python train.py --normalize_top_k=true --balance_loss=0.00257 --lr_router=0.000723 --n_kv_head=8 --vocab_size=8192 --norm_place="pre" --qk_norm=false --attn_scale=0.177 --optimizer="adam_variant" --beta1=0.95 --lr_head=0.0111 --grad_clip=1.0 --schedule="wsd" --decay_fraction=0.367 --final_lr_fraction=0.0
Below are experts of layer 2 (counted from 0) of a mixture-of-experts language model. Rows are named up (a neuron's input weights, with its number), down (a neuron's output weights, with its number) and show model dimensions 0-79. Each number is 128 + 32 x the weight over its row's rms, rounded and kept within 0 to 255. Numbers have three digits each.
Before each expert's rows: a language model's description of what the expert responds to; "gets" lists some tokens that make up at least twice as much of what it gets as of all text. This comes from a sample of Wikipedia text that the model never trained on. Tokens count by the router's weight.

# expert 8
First token of a new paragraph, heading, list item or table cell: In, The, As, |, ==, ===See also.
gets: "| ", " The", "\n\n", "|", "-", "The"
up0:107155150159148036097144160174090113112067142221110133107126130121097136148137083123094121101205107132139111117136164154043131122131088057131116141170137094116137103188151114172122105120110106095165091192123113170096114104154133074116131143
down0:168114128142153093139116086088052116126111202199177161141143141160089111127133092173128124156153151153170089118122080167148123085104168169120169096105165086173143159118127155103132085180101097163099157121089123093126166097149170129085145189
up1:138152134157109130198148146132084152209076161134112124111107172063136141146109153104111118101141155116163134167111168115075165093139099091078103089159118150076131091150123180148083128097081134115133106182162111158124091090135113103095085171
down1:137225169106101082199102091182129172197086155158137064104124198093118109108142146150129098190107154106148128183120183126088155084170077093125100124157105106142163164109121079127116107104121145158082101113094130109163133156138156172119153135
up2:108159149130118099213165175187150105126097147157163132081073158136106169151150178110122137133117095091139079186120158166092098127151051104143089126130155129129147136145175133193119117155085082161109096146102087136148092116123127129075161074
down2:138122114199126170121129133156123137137152150196153122146105118110116160125143096163095157114181083082095055162112179129156081136132086121124083175085145139157115164157132110145078107101107141169077090124084091207165120135093098096134208107
up3:095177172113092108152136110181158115126096178150108103103159174138100159152150134069104082139158091136150126177087146150106146092137090099142070089128119107116155169180160122140097108129097104137123090132152086158132091099083093083136158126
down3:095127092134079131151099166130158125140106096094074075131150130100115103133058118163173146083061095169143105126112166157146118131109117117129133125134134197159068137134147154172119157122150133157168157134133166157119077119071204093159102097
up4:070109149103044103120142139157128124117167150156112106121148127145091146186159132164126095084176158096136066123083169126106154136180110096092093136139145147126105100154193142188082030135136129126120098084150123123090085107131115107126139105
down4:146062132125115123127135100073162094109137131090116157120155115143187153138150133150196119143146117160137105087154101143109170153136141090126162145107132152102146050151115104144140127126138131142116139105105152168161059111134124091105091114
up5:113212155125100085159160170187110160162128124139072119066041183125188136144158111119098150109107103151156136157103151126107096100161112136122078120140137126089086114146168072098075104198132125154126077147134105103098130125125140115087142146
down5:164155095122106096118139201138105135152089160116171169121117138112052070140204146103109131103140117118095126137079133102115099137133130131150099118175173126128153129097142147134065105110147132136103128149086149132087135127162134140136151102
up6:123155140202108092162094128163140187139136090149139093160126194154099147142152129112075098111149108112143113132100158147109071150139102148128113129084151164130138097136129127165137151130148102147098084147133101146109045105179065087118162098
down6:095141112090164114146139072115122130173123099126170138140129145096174111099117166102105119165122070146163082103117141147112120117130066126114080020125137119143119160144126137151057091109139074118126121102103163186090175132077111103106153130
up7:125126136149093114125153115175115116169083136168108125094100132132126176140181112079089120105150104134173097134137122131084108089132095111095086117131128153130164085164137115109106108122093109133104097132152081104168116093139069095125126112
down7:145098132062152149124084122117149161118153130178109099113057175133119139112125114184131085122088136138159151113095163162123091131133157145154125130204129123091151133133172152162107130127156132118118117155179134101134135107118086148158105123
up8:081149177164110089148150150174133101138120166169140108107128144116106155165155143099092059102170117135183082161112161167083125117162081116108087102133153162107127141195180125157091096155113066134149073160143078163136083070120103087103141124
down8:041146124110127123098117134161153092157106192171163110116055135155094104126140100091117111126115129141141093191106114148154164171139080092155123143127147160086139141169100118139140148143070136206125152139158093112077157156087116077096165145
up9:132161117156109107104132198155148159134142173137130173121184101121101123160116153138131090118138099114180116193133156192086102171149084185149075068129164150140109160180193097164100112104119089128099091152155127115135113127122151119054141172
down9:112155103151117094107109148137098162202126135194176110197091175148111131120085187127138128131190145135110148073091118160126117112162136131149088131134147109138145155184118140120066128087079143088127113167151088147101133111188184121136124125
up10:080134176155102132145152154187078103122108143142125107081125136152132152150130117128098077104130128140150108167056136146099172103142127116108110113163104143067126128177143197144083122134095102089109090132186105178138138102055087110112114135
down10:152178138137103099150073073117151078140100081152088123146118131100149086133147118170149142119082087115145138126152100133163116135105147108138187174124127190156169105134164130115091164113102131151105166164154173142106143117098108075129136139
up11:075150147135124096103122122144132138154107160196118137130163123122152124149167140135135136139119106159155106214124159146097173134165078127151075104165141171133159096152178137183106126116088099116129075170155085132155100090117122079094205130
down11:158095155134169131156102172114179221133120125160106124104166108143085078105094143134113129124197171123121152178139140151129148113123070176144133120118120133167116202145161099135123154129158123140168120101124130123132107112082155160114086167

# expert 0
Miscellaneous tokens in tables and lists, such as table header cells, digits inside numbers, and role words after dashes, like "| Party", lead, 28,265.
gets: "1", ",", " |", "ia", "4", "L"
up0:114137134113107071142170147158089127102083136202089119072162079150100143173171099105113112090167136117173129135109174148058175162171102069118127168163151136105132100137134127176108105111160111104179119152142102131087110084161105095143130117
down0:158169134082115143128114142092118147160101129123120107091101141104074086134160188088112116107150123165176123157077125145143057117119125114133122097125123095171120165108144104176099103133112099151085129128125109151076067132103142112157135090
up1:100134152139106101131105134120084125115105146135110079135111165125110144151168121143115123094125124095160076136186177145124149121160086119078069128139117130118089058150162092153106099176101116158129104140098106143110093109134153083102112113
down1:156162141125099124117118084156146111174086192097157074149103117092137111131119084129154093118161121077149122161110171094142122161116112104108143134163117118151121074143110156136072125208127121141156148058194054094115121105100143130147107098
up2:134146124109118108101190186138175105122170097162096136104046200191110145172140097121186158121119116121165128097165081116150137065110078146096125146137141205170153138136134097115100131069161116120132124094082089129181154095123131089154125124
down2:089139181082110166111155113150085111113087113160154161120136162122137127109129179160150079120147137158165129117149203140172133176144144130110122160179112208177124093160160153157127146061094109091128084080068145171168102134166153116120098124
up3:104133161166077081144134116161149145162116146136093096095162136117130141179155158065095119093148112128140078164155177158066116119187099140137119098158147180129137117188176156174062105146077100101154068153129093162166118097126103109115158088
down3:058127170110068150138130101122132188102123120125140116133108141101077112148107114155158078128110149106095141104053154124190137125125132143151165128094103089146082119152148110145116129095161107115115145075157128177223098144160112132108164077
up4:088146143133104046155150124139135076099116108136116114083118151147081158145215177140140102130156150113100070109175161099099147124142108121107126146150108083105149106125154107171106089128179135095108127119153070100109149096131126095140108084
down4:127160124104134088141174165107126124132143076110144129085108164147092139130124151080121179131148143157111090195067135066156171126165145104137123088188153106101076151107076162129173172132186122159175140139136098107118058172091203094143087148
up5:073159180180092103139101128161115142115154117103114120074091173111164141150154122124115124106148111135191102179145162161118104094150051134091050107134150180130096120150169127193087112144110103148113085155105080153137104089116132093063145097
down5:113131144100124159001147090184162100164077100176156145136104131169118159138097144153172105131119099146120110168097204121151129097121094102130122161168159107144112119134178161156108192138110121092145098101147118181133169161092108093065135140
up6:115166142134107074114132133138132147116073144157063047127149139104102163148197102108097095090162149130150146153139196140070127144157087093152129151175116147096156155155173116172108118138144117142133070133163125119106073120096106112065135112
down6:158156170089157144125112080121103127197104150153188133161090126119144099078083154116165123087089110059146171170098193114173132172152110130173137100130132129090170091102098087109127137124104170160163106139159155118093150086172109134052143126
up7:138114190135098111168139103175138123141135167176137082126094171146124164154187110110099051077148114112124109139121189161116114109172118106102133152180209162097133173161180107123112107161104088100109086139182089150155083056131107113094157093
down7:063125152135123083133122082117077175111182136146146107102140119113136061102123100128101077140133130196125134149100131135146059141109163143172150090133145148112156097061150115100092160106168111146071105104131166137107116124120088072089188099
up8:072175155135095091173138197136136117166114155190105085092139162190122154170150136119130091104134134119182086169100168172093123109166085087088091096138142165107101166143173137146086126107095081090154085153144091193103115072123090103110160075
down8:080142113150159150145171170064079132158177147100108102148081116120136181150103114165139071146141113172129203101152133187101161150111129060126097168075105068153126160108118137075112126138124132121111172125177063149093179108155128064146144154
up9:107143158160096071150126155163109114132124154142136075111154132107084161177161119078105122108148123117175112173107169156071139087187101098120098113150158127111106110175178123181080074142115083136120079140150084143159096078141104094094186081
down9:090100108161145122108132127146103093076088104149199105159135083098091176161162111180071083149133137129149128120115056141134155101134023151155128173072152103179118153120122123147117113110128096160120125152123091192134137136062150059114096139
up10:093128150118104099150112134204144118160146199193099074099092178133150143175144144089109127095110152106150092138065139146103128113149094099074132122147122173104132146158176101134075121132087093138137068148223095132159117104115114109106168078
down10:093131144103165152176145105184122153122109097083071126088071116116181121150109110092123132147146152086138100150130130114177151098094142111160144126083115098136129105117131153140103126152099106213153098116142106159130168152167162077183119174
up11:087147154143104099164159168161130126133135171176119118118126119126099187174154127111125114056173138119173101166105184163108131106174097092098105121145160141105157113175185096175080108108086082164127081165124094179146108094096111073114163072
down11:114135142070127161097157101114078117157146120119115078200093114150145101118163135164087163119130144133159096157185125171122129106149125087135125182167064096081150203094180077140093088119182110118196093119140081131181155102176131183087108118

# expert 25
A single capital letter starting a proper name or acronym, such as P in Penn, D in Dacians, Z in Zastava.
gets: " B", " M", " P", " C", " S", " K"
up0:082147166134123088150125146166126119129110156171112102080120165123093164174172131119085092098156118122171091172127168132055140116161058081116121142160150133112120124171182125173110092147093088143159062146141082175121096090124096070104186086
down0:079162174126115078179130111158120111128188182135114134175133112115075115133151165080161115145143153183165172134166124072148129114125145168154155109080107092093152125095095118121143037110103134143143143122104090113080151155083096151121169132
up1:084126172136093097150144145142109124136117177124126068095146153110135158181154129113100098106149136115169093160133184129096117109152093135109101099168157146108115122177170136172093072154110094164134089144150080138149093062097100091109160074
down1:162089113112091108154106093128126100172115118164152207121048102086143133109115165131126185129068143134184097154123119094121043120144120125135128078090146089133155096101138125157180091083154104080088112100083165087137111061095149111131152126
up2:083163177134092109126158161191160128133104164156115117087116153142092154186157120100095102093156089118159088161123156176087127102179128110163076090149156167126127127173176129181087095122094077163144075130138081142146094100109087102126167093
down2:148051133163065088106077158189169116092176148127101124108127157127121143127182085109091083098172136195106139093106139174086106148126151183109146087141123148143142186140111137154181155171109183150095120095073134160094092093095117118161141074
up3:084160174137112083146166129191115130136124140153121106084134151116111143176175136080070095111165116125161097166125157167067140089148095092124086107163142134079140110178173138169082086149107082133124071133142075141131085079119094071099145107
down3:120113128155125174148138112079154124100149086127122145199116115141058096115164125088098094112108102096105132131168119126125143145114104064090143129164151136179127149137133091159123033125151113076160106153115142147147105126154128093193119124
up4:071156151099105088124142142180136134184132170163093107041131098139094162173146119118079113114139160107129077192126148197112155127143101119125122083157152133117144099169161090178080104148146092120143080126171090134131109069131094098120168109
down4:085114106089095129091131168159125145134145139177102173110131133067132113170113158115125141145117094166099077090120160129148105119129087154168105131099197079130127085078132098108123157135120154138090107116075091097086085085070132100136164104
up5:091186132146140113154147135127117100141075130118164088106126170082124145128129132064111117152156098087164117143106128146059124114127064098175104125132171115125117087173134116180083052133142103146130083182130093127158112060119123092094134112
down5:095116145148156120124138123101147110132102156148112152100085065116156115136182073111130096130122132103189176102121139071097146144132101105137140074167167118155134101133157071148174156141156128100144062114139158176086086132179133061116121062
up6:088156157139098081170125126189127118149097143142117096076119155121089167162177134091094083101158101131164090157109168167079116103157097100120091099134139140107150128169158124192091088146134087146112066143158094167141078073103097082084174072
down6:109151119118118066155167095133116098137129148146135148130132087200134128103120135139087102112135139104116164134118152095155123107142167159079138098134131148123091144150142081196110060110133123099216217091156165122136134157081065195109197064
up7:102155154123111095153123112205082168145146156182120068069133158090143153153172116048110097094158077144140081133150144146094118111170104111145071073166135152133140104156156155171081093117103099097125094155152079131165116060083099103088151081
down7:167158148145109116180149169084129070112124202202128080115113095106129149133138119078156149125089134134075128133188099145179120126111125146071141149112122151103071068102130130158098145101104150143178136062130163125169116154138128180109148112
up8:080147185140096103121146165189135117144123157149125110082133161143105163161182114094111100092163097113145080159116165145088101093140095102102077121158120164097134142176177118182088080159102071155122074137141076147146093089110093098081170072
down8:127123102138092125117132137136083174165120127160131144147156145156163166152147103088119168124113159140121133098181107129111079127099149179132121072168125124133154094062154112080113115160169108107165139101064085120097083110153124138108105183
up9:068168179151089091144158151176137103138119151161109109106129124104096150174150139088085096089169119134154077171108160125088118106171091084113102115166141153113130113190168126181087086146091100162124085159131084140137098077117091091106165052
down9:119082138158131149185144153103119142101119136144132155124116075145112145135180112123126153145066116092163091107173131093138088139126169078122116062091174143151147153153127171224120139150102110046123163125149174156126073136138130139116092128
up10:093158177133100091150129142190133101140129165173105074114133151130110144175157120104102105108165131138167100163112161185095128116163090077117101109159145146100129121188168116173061086162105060131154067159176070157129094077123107083086159075
down10:117176077149084121178126099172140140112115091104148152106089082133117194142142118169138098129106171171123138149139073146144178167145098117165090181141097157149132172135115108151138058089119141107116089112132161111176127075159126113119100074
up11:090140157127141093151155123161080133125116164171146102101107141106123178147134124115101131117144123121145099189122161146083109149174104101139070153133164127093140133148172121160103075162108097174176066166138111156167126085134113101100188072
down11:114104178173136143084202170135085109091088131121138098142171121060076110100103143201066168117129117111092107138130182069115121152132155148149177142109116203115124132085144210135141098180210142091077139134204110109176169162073156127139131089

# expert 3
Connectors and capitals inside proper-name sequences, such as "and T", "&", ", C", "(S", and middle pieces of names in lists.
gets: " ", " (", ",", " &", ", ", " and"
up0:108137104159126099116128114154138152131132120203118146091161193184057132169161135111090071071186133092123112164071130118121114122126084096137064142131174147128128133164117112157102104061087109106155083131101142195066131106108113132107145136
down0:091130100086096169158092107145145156147137093153100137080111132171146155155148078119166164118120133159161189098133173111136125115114091109085107033096097125061105133084163148112127135053109159157153099137185096145142174082098135074152115130
up1:088142158148091118162143129150127109145122142167117121094125158119117165169181147091099126104161142125160078176134166130107123104140087123095093109153143149120129117159177113174080083151090104144127078164146075147152098084117103110090143094
down1:142205097177153084148110129070116158146110133100105136139127153196126148145167122126100144127127112109152193139096103129125121073137146142161098115140105116120122124157157123104086109103146129096141062108063149137103127118156134149114120070
up2:118146153093136088121164147151093149111169105140111165099123220120068153153174108115103129128166077147126141146111111112092126056179100099167113098150178112119167111152141087180085119140130086135135096143119071081160078128092110101102149107
down2:102145198083117136204116093106145149151133122100160130138157137170100141122134137111107070126151116156178109172126182124148125172127172134106036077138076114128172133120142142167110107113116118155147114124098173085103078139104112144189193152
up3:120107144145118100125108123169139129130153181155118056097149162111136143151166144105128106120170092161153081124057129126105147076148053143121143089150119126144135132175148132191116112128090107152125095142141124165158076093093121122090144122
down3:127148092162189182138111107111149106152147126106102162106112112158120181155103129116100098154090136142179159172074114128146131144127074161134159086116090129088126103127153153077084137121100161114098133130059158154186092132123115113097149150
up4:115131207166095122159125166172107144118127142165133089067100139125082168153149107107112138117188165107137106166108120142099141067173109086105127089180151161142173080174156156193116101155122101156097077118149110141141110078110101077137162051
down4:106166124115128065171157100142134092168151179187107095110096143155107114148135139131135151137139154133151040127108176167121125138146081126192133171182155106170096217128141159087118176123181088144138122140128129144096144096146124119172168108
up5:095140173149090098149143159163110119158117146131122125104115142118125168173161127084090105104165099131187090165112175153080103112143088132143095119135153149124116124183168114176088073147084094114127068151159104142138082088113084100081184069
down5:092095131103198164090179099116132144091133139115108113124157105123081120115100162124145169147121105101131078060145128132191123157142152175127132115163061096154101089134135119128089078126168160128075123142125122111179159145095091111167098125
up6:111087137164125076158133117165100159140115115130103082124154151111115180124179074098078107128152100102147114124108106145020111079130101082119114109099139108139170085159135079200134090135115134147132101206154107091126046126114141133104139116
down6:081113166121182185109110107138099087152061101132151123139166136137061133138135138029054042136094132179149089110141167128131110131120140128105100123108119183137168136166098121143127133129114132174061128109094097120077129088084105107159133091
up7:078149170138092122135126120181136141182101153166123102099098165112109157163159126075100113100167115143176076176126163167105105102147105109117097091151168140157123101173158117171069079150099077114160074137145076158178095091136119095072160104
down7:074121124073097095100135162127200105142188108127137123139136158133167159110164097169145111136127124077202119116151174082129096184094153137135118163185105176152099101144162111119086150085226133094139132088145110093145068113148183035140142077
up8:075133154150097121152139124163117137144131129156137126115113148121103139166163151119109125087183114128143080184113172155113115117164107109116090121150128129113146110177175128178080089158083083100116078157152095142130106090100125124086204077
down8:080216144143193172110149115129083168154125080140174129146104127132139144146064079113111085100149120131159115131088142106181145172120142099202158183143179140186081051074123140155087171135146177161129119084119086134155110140125156137138127155
up9:124100109135105050161090136146134125127172123167082099147132132109169111159104119127134134094125167065178102151045080179119128125093131106185104084160144176098038089118140140137122153111123171113176133119101118144184144108135170168121127108
down9:158134156116139104029093080103120160153115148094162093132135116162137083115130138114141121148124167153147136084144104123139115108126082146107062124136147168138138173103083081148139139148118166116142160066130135137178124122158124162120149117
up10:083146161140093089137123114162137131143124159166116094080103148104122147168168121097105120107158126138162090190098171164100125098157095103114089092133142148119125109175163133167084099152081083140160075156157088162134105085114093069093180092
down10:089134131082156157115147152101131082139170149129149150173147106158151203138071095103150096151132106174124158123118077128212116160147127121134118134083138102124111126082144168186098165114147109093171218082124104137182107145125123134063131145
up11:091145156118102093133151183161157165115109182191084099120125180141086183150153127085094112098176137112159089189112141202055145123097047107162114117147155192086112172144147127177097105139123113137122100134144046151134084048119147113108189118
down11:095071155186107140190089181145139069065105073159184173077131099109139128134114101124115101116133099125182089111086127151093120144102182156125153194127087144112112111121108086136113085066125128098067106166168128132097126092111083150099080106

# expert 29
Line breaks and tokens around article titles, list items and table starts, especially English in = Name = headers and decimal points.
gets: "\n", "\n\n", ".", ")", "The", " is a"
up0:135119100124145075078153231164148087104121123144103099151180147128063134140125147113129109109173114180130106142080123061016176099152147070153137146172125122126165087131094130183117112141172133150206106117143144144115119131145062135113083114
down0:061150133047087184161078117089109131064131162140099163100138104097118110143118116108118106130122115129129159132093115134131151158131106165142157078114098111072107104143095138150112135091109110121128138102132173167126123137082149102180207112
up1:147142185138136164176182100126082119148110134145122123148180142149144095137091138081166143158131151105148142149067113105183155126117105152071067150152166097159129093133143147105100096116145133178110142116156077159199089122064144108123111125
down1:115111146174132118111082069123137084177062112097173145167164154111129085125174156061163170099066077117142104082161157119142101126147166133075143123134081144154065099105128148146132120091131087128138126133123124143083149078136152107066120087
up2:104097138180105105132159133147106076139188113164159180112142180136068107180108161135155160084089047178091152145106137185133158116147083141133163088081125166094121150114165139110156149058097130143175118117137113139108127118057125101141124132
down2:096158122162194119115133168187091116160147107144079105137118154091117146133164131143112097104086138201153120153159189135101150210130123130148127126185142170124138112216121185094094160103136070077140133081052093167107132154052120124124068138
up3:084156196128100081155102124141165131143098181133098107127111137113087144167130116084089107107173092121095092155126159168110116090142105128135089123135155146103144099168166172174067125145119098183128063141152087169108075072120111080119128129
down3:150172165176155098153144135134188124110100122151185082179093132081119125101065169121101149171127105083092089105131150143044126104145068156179137077164155125025109147112109171089128113122105063141156109149165157108136082119144110126101133151
up4:106116175091060167122138094169166112146132139143125119145131180127057156160113082139118113157136176145096143112181172165109139139139094092147133163142130088140163132125123109158099120180144133104110093085085108142127149129112123090169164114
down4:175109142106160126098168112095132149138091135133152076149096151109086124136087165046140149159182117135130185105106153108114181106136203077154051072129150114122110147179130118073122202157113131123147167131161143118127082093133139154102117101
up5:087157110136110176110122146139140163185186105135121156085092133088189173132120154070145082137097105135191096161193109162114108096117159213126064147149124134098078107142105116159067130171161125178115088099117118129092159128177145092077108119
down5:164153151168147120127121117118146169177136095131107084180118088106155100170134126084092146184185139109073170130108051089147124123135148165143164079135168150169123134118120115107113147133120108069132083157130154198105134117139075135142081163
up6:144116136188106085143142221151157107143126119110109077140140174154085170135170144156066039102133090144172139120101139139050132093121117171133145160162130151143182156124131143167083130177147119164111098164085127115054064085128129123128102132
down6:116066083098146136128186087103093111162133121139159103121131138146161160116079073150121133136125163123110153202127142136196157078141114110087174146098124131119127114116112114112126135142171136121122116135081160120106137141135120157111136139
up7:102121171110157078089092108160126073185145141142104095150180123063059136173148137093117120078133140149151114107097150138130137127153109099136134107117138163130124129162156154124162124064152126119154117172117145096163133114147065127101073106
down7:102093157113139131147182118097152135117123121138158125099153167141123052110086149113115099125108141148085112148129145118071103137115142102162097110139119148114175114162110134193141123154165124159147091150153114142041127089155154108115151081
up8:076118177146093108101106130137125088114117153143144086126212140133133164149074119083144074076157132151160095138112150116129097160132156056082157089186077162113122160109152220102094189133151100107168111094139137207138126150104058098135160102
down8:121142164134187114108131154128109139142151138091140126126087108159081125138107160145123097069056085165134135122147149156133195178111127166108158193162121169111152117141103110173110185108127117167127109192178160141150148115103180123097103101
up9:147124164150134121071144197123185157070131090083146080144132123125088114162178194115066120093103104156081108156115124170154104167115089131113126131112125161110062077139137130143098108116130126117042108107131120055144142100125124149071136153
down9:177096129140171088120135108132130085132134152082127093123124151113109123116107153189164081146183096118064076128105093126090191080130179099133106137165157054159075171146093154134190131177119137077138149168038140166123134124187163129130110140
up10:099127156163151070097081116144178133143116160173061121154124123100123147136115086154140105124110144128138135183100179141107145091145083166080098099170103182062164151167159122132149162147127107095171085158173155121150113130133123098084100176
down10:137160100105130167111163153122121153128145122164162101142143118087129109122135103089133152152121128125148118093095199151104108192115132086140131127105154101140067111070101190165136179086146121168129130145122068155177168142126090131171138131
up11:120105113141116149126122182133175172071131113194043127149107054140121210130094173184148117116099138177146113226095136146121096110099129154135172139159119139158133121105122081153113118132084134188071106139099161163100127124152106072143131125
down11:124180137083120097169093132101086144127096097141132120152114090123114138141115156120102061141116134086094099105123085145178108063147085113160178059176136118137111115109102121116150108067126107095116164168123092105155080133146106170157118180

# expert 19
Newlines, field names and number separators in infoboxes and taxoboxes, such as Province:, Publisher:, Kingdom: Animalia, coordinate marks.
gets: "\n", " | ", ")", "; ", "2", "- "
up0:132098162130175114086135154148072111113092106165130082075121127125114125163143095133082163117152139121200075119143167066040141149119112037151120196190130139162183124137120103137080133153146140097178118115174124155106133102142174119079124151
down0:090122109137061131199051120150079135054106172131094123096142107098076111150138127129182135124109141127105198185148073169191142143092109142166140096057156174082169131105084119122140118080120163117153115171107139154114094072106158119106091151
up1:139116137167146113166116182157086081093116155098115063161177214130103108099137157149159168094110182111172120091130111061129172137128123156127108099140101121102126088135127163124099144149158144183104106116078126185127116120137147112132081127
down1:143101110122107144175132157110114079132140125130094160152146137134107118110107105106084116095171039146079110168197113088111105191137094107136083092175092089129122142096185165137112101154172104137137077065164120127122142143147160090145136129
up2:142138103056158126079153136150180092077124106165146164182117163141131108176113133188149108149147117151168135139091083144110189129124125104141116158086162171194192159126131112125085166125149137157132168081147081156157083084134135141160140121
down2:163150093102086119133021081119162146063167078168136093161101143123155119114119140136106101142118123161139102146199166136127112139143167129159145139163160107084117163105142157117131146162086124099147133168081144165165118164124150095098073111
up3:100106167086105079136161178115110107143104210122059107130160131127117124143168096111117146159152095133126131116166169164078174084132137166158118132093119147183188115110139132109082111053052131143115087085155120131185128098110156128105121128
down3:130153149058111148138155134119200143140133137167157101177152182121123141127073174134073211145133137107113132083153128125121132134107104138178092089101187152117143072102090133120136098136138171103101122071117139143228095134131091072181143122
up4:137125164123140155158077119178160079124173129094127085091077153071115117148121139184167122114166180196161134115118129135127095143115117080153144186137147128061245103142137090140125113169109128144097125122119091145108111096110132112091112126
down4:121170028089157120124112148107181093172075189166087116117150092143112122144090151072126157142149127120183116166157178173104194123151099109128125081059124095089109173127154151109081190151199124100186178141135103117144070151088154133147110162
up5:107129091140099167113079160132119060151129085097103116083114155061162141102173153075117152148133118134157139135169094120090109119129125108204066090128145113190173107116114100153088090130146129075091070123097110181146127126172105134086140092
down5:174085168070152154144102121127118118138096092119116151200108102164172114181151150108101175117184189080130102139097181121105072154135128134098176112104094149095077129115149177120148110157132082058176090143130156142166106092110096135070110136
up6:138167112178128074184132099136127153178096128163103066147160192111093118123146144130103079084126116171160124109155127114030083101123163119094167149130091141083199113174131134143145181184139139129152115125160129123056071097140131115137119130
down6:123091192146173079113147092154066122102132178091139126128092171126103186095064114181150121143110167079135112183139105200120100163111142082135123125084108100052133138079119169146178179148063181084131137156144149081083114097150197147156162142
up7:127096174100127064166132078177149110148170099155115136152112129101134195138110080125128094106119150140153066131133194117145167142134145105109141094168170163115077153176153146138126148197143124149141150086137086091168138103172136123146064125
down7:118140122086115115130097103110212091145156142099105098083112179116101075119108155135113095088148098176121177094082081179126140113124167144167120146154063116186146160187149107123060114151165152125111149121137096108106107124097128118149131046
up8:100126148105128131121103154147184053101150133161164088133187170197140173115089130132122120123148114111207115159171204070149119141120131115080187103119066111110121113093146141116105170048145101082121140136113113141126127128139111112121144108
down8:095150159161122181121171143129147102095144140072196188093141072122110164107097120087138128123078070099121158094091129116172140200119167166193149183167129132078164109198152054142163134090153125146139110180145115146092131040121114131132140156
up9:127064200152090130120160162158150153091137167167128128146149089110075120175157076159167124091107133173079126159095131132135130162142143062167160118159147096094059156149133191120081133129160111095113108114197088100169128135139115126101119173
down9:110127197156178164060102165094105088079145121131153129181113221103122103109167176135093110131096054166132157124095130144116190106116141111083175082146093129117146129150117159072176134108143125150107185157110126044036117128152160129105160160
up10:137120130056186154180139147150110160132140155151124110082148102103159182155087137128121120090073179132138159145087192087124113104123119124044157138144139154085135119144164145106132175126138110073123141138215122124195112124092145121102110147
down10:086124126115130151114092068096142137178135108134094093129138130136129110096108166123103075120137165152081078130163156079161119152139113092160083111163180105148171088152103121193152167151169100236155148162146104165098153144106141103155114110
up11:116185146130106152181136214145105155142115073187093184097131133118111147139087187122125107152116103133112170122122125116094069183143128111107075109092113123162144172116132124153146094135103145212090111193129125115089156137139094093138118120
down11:178093151040131134127158129168091183122121050126141068139167122109133137153128178133206088180167129088115080096088144134133121170097136140079124086093090143106160102094143104118166152143132132113072135083181120106087135146086105109156089122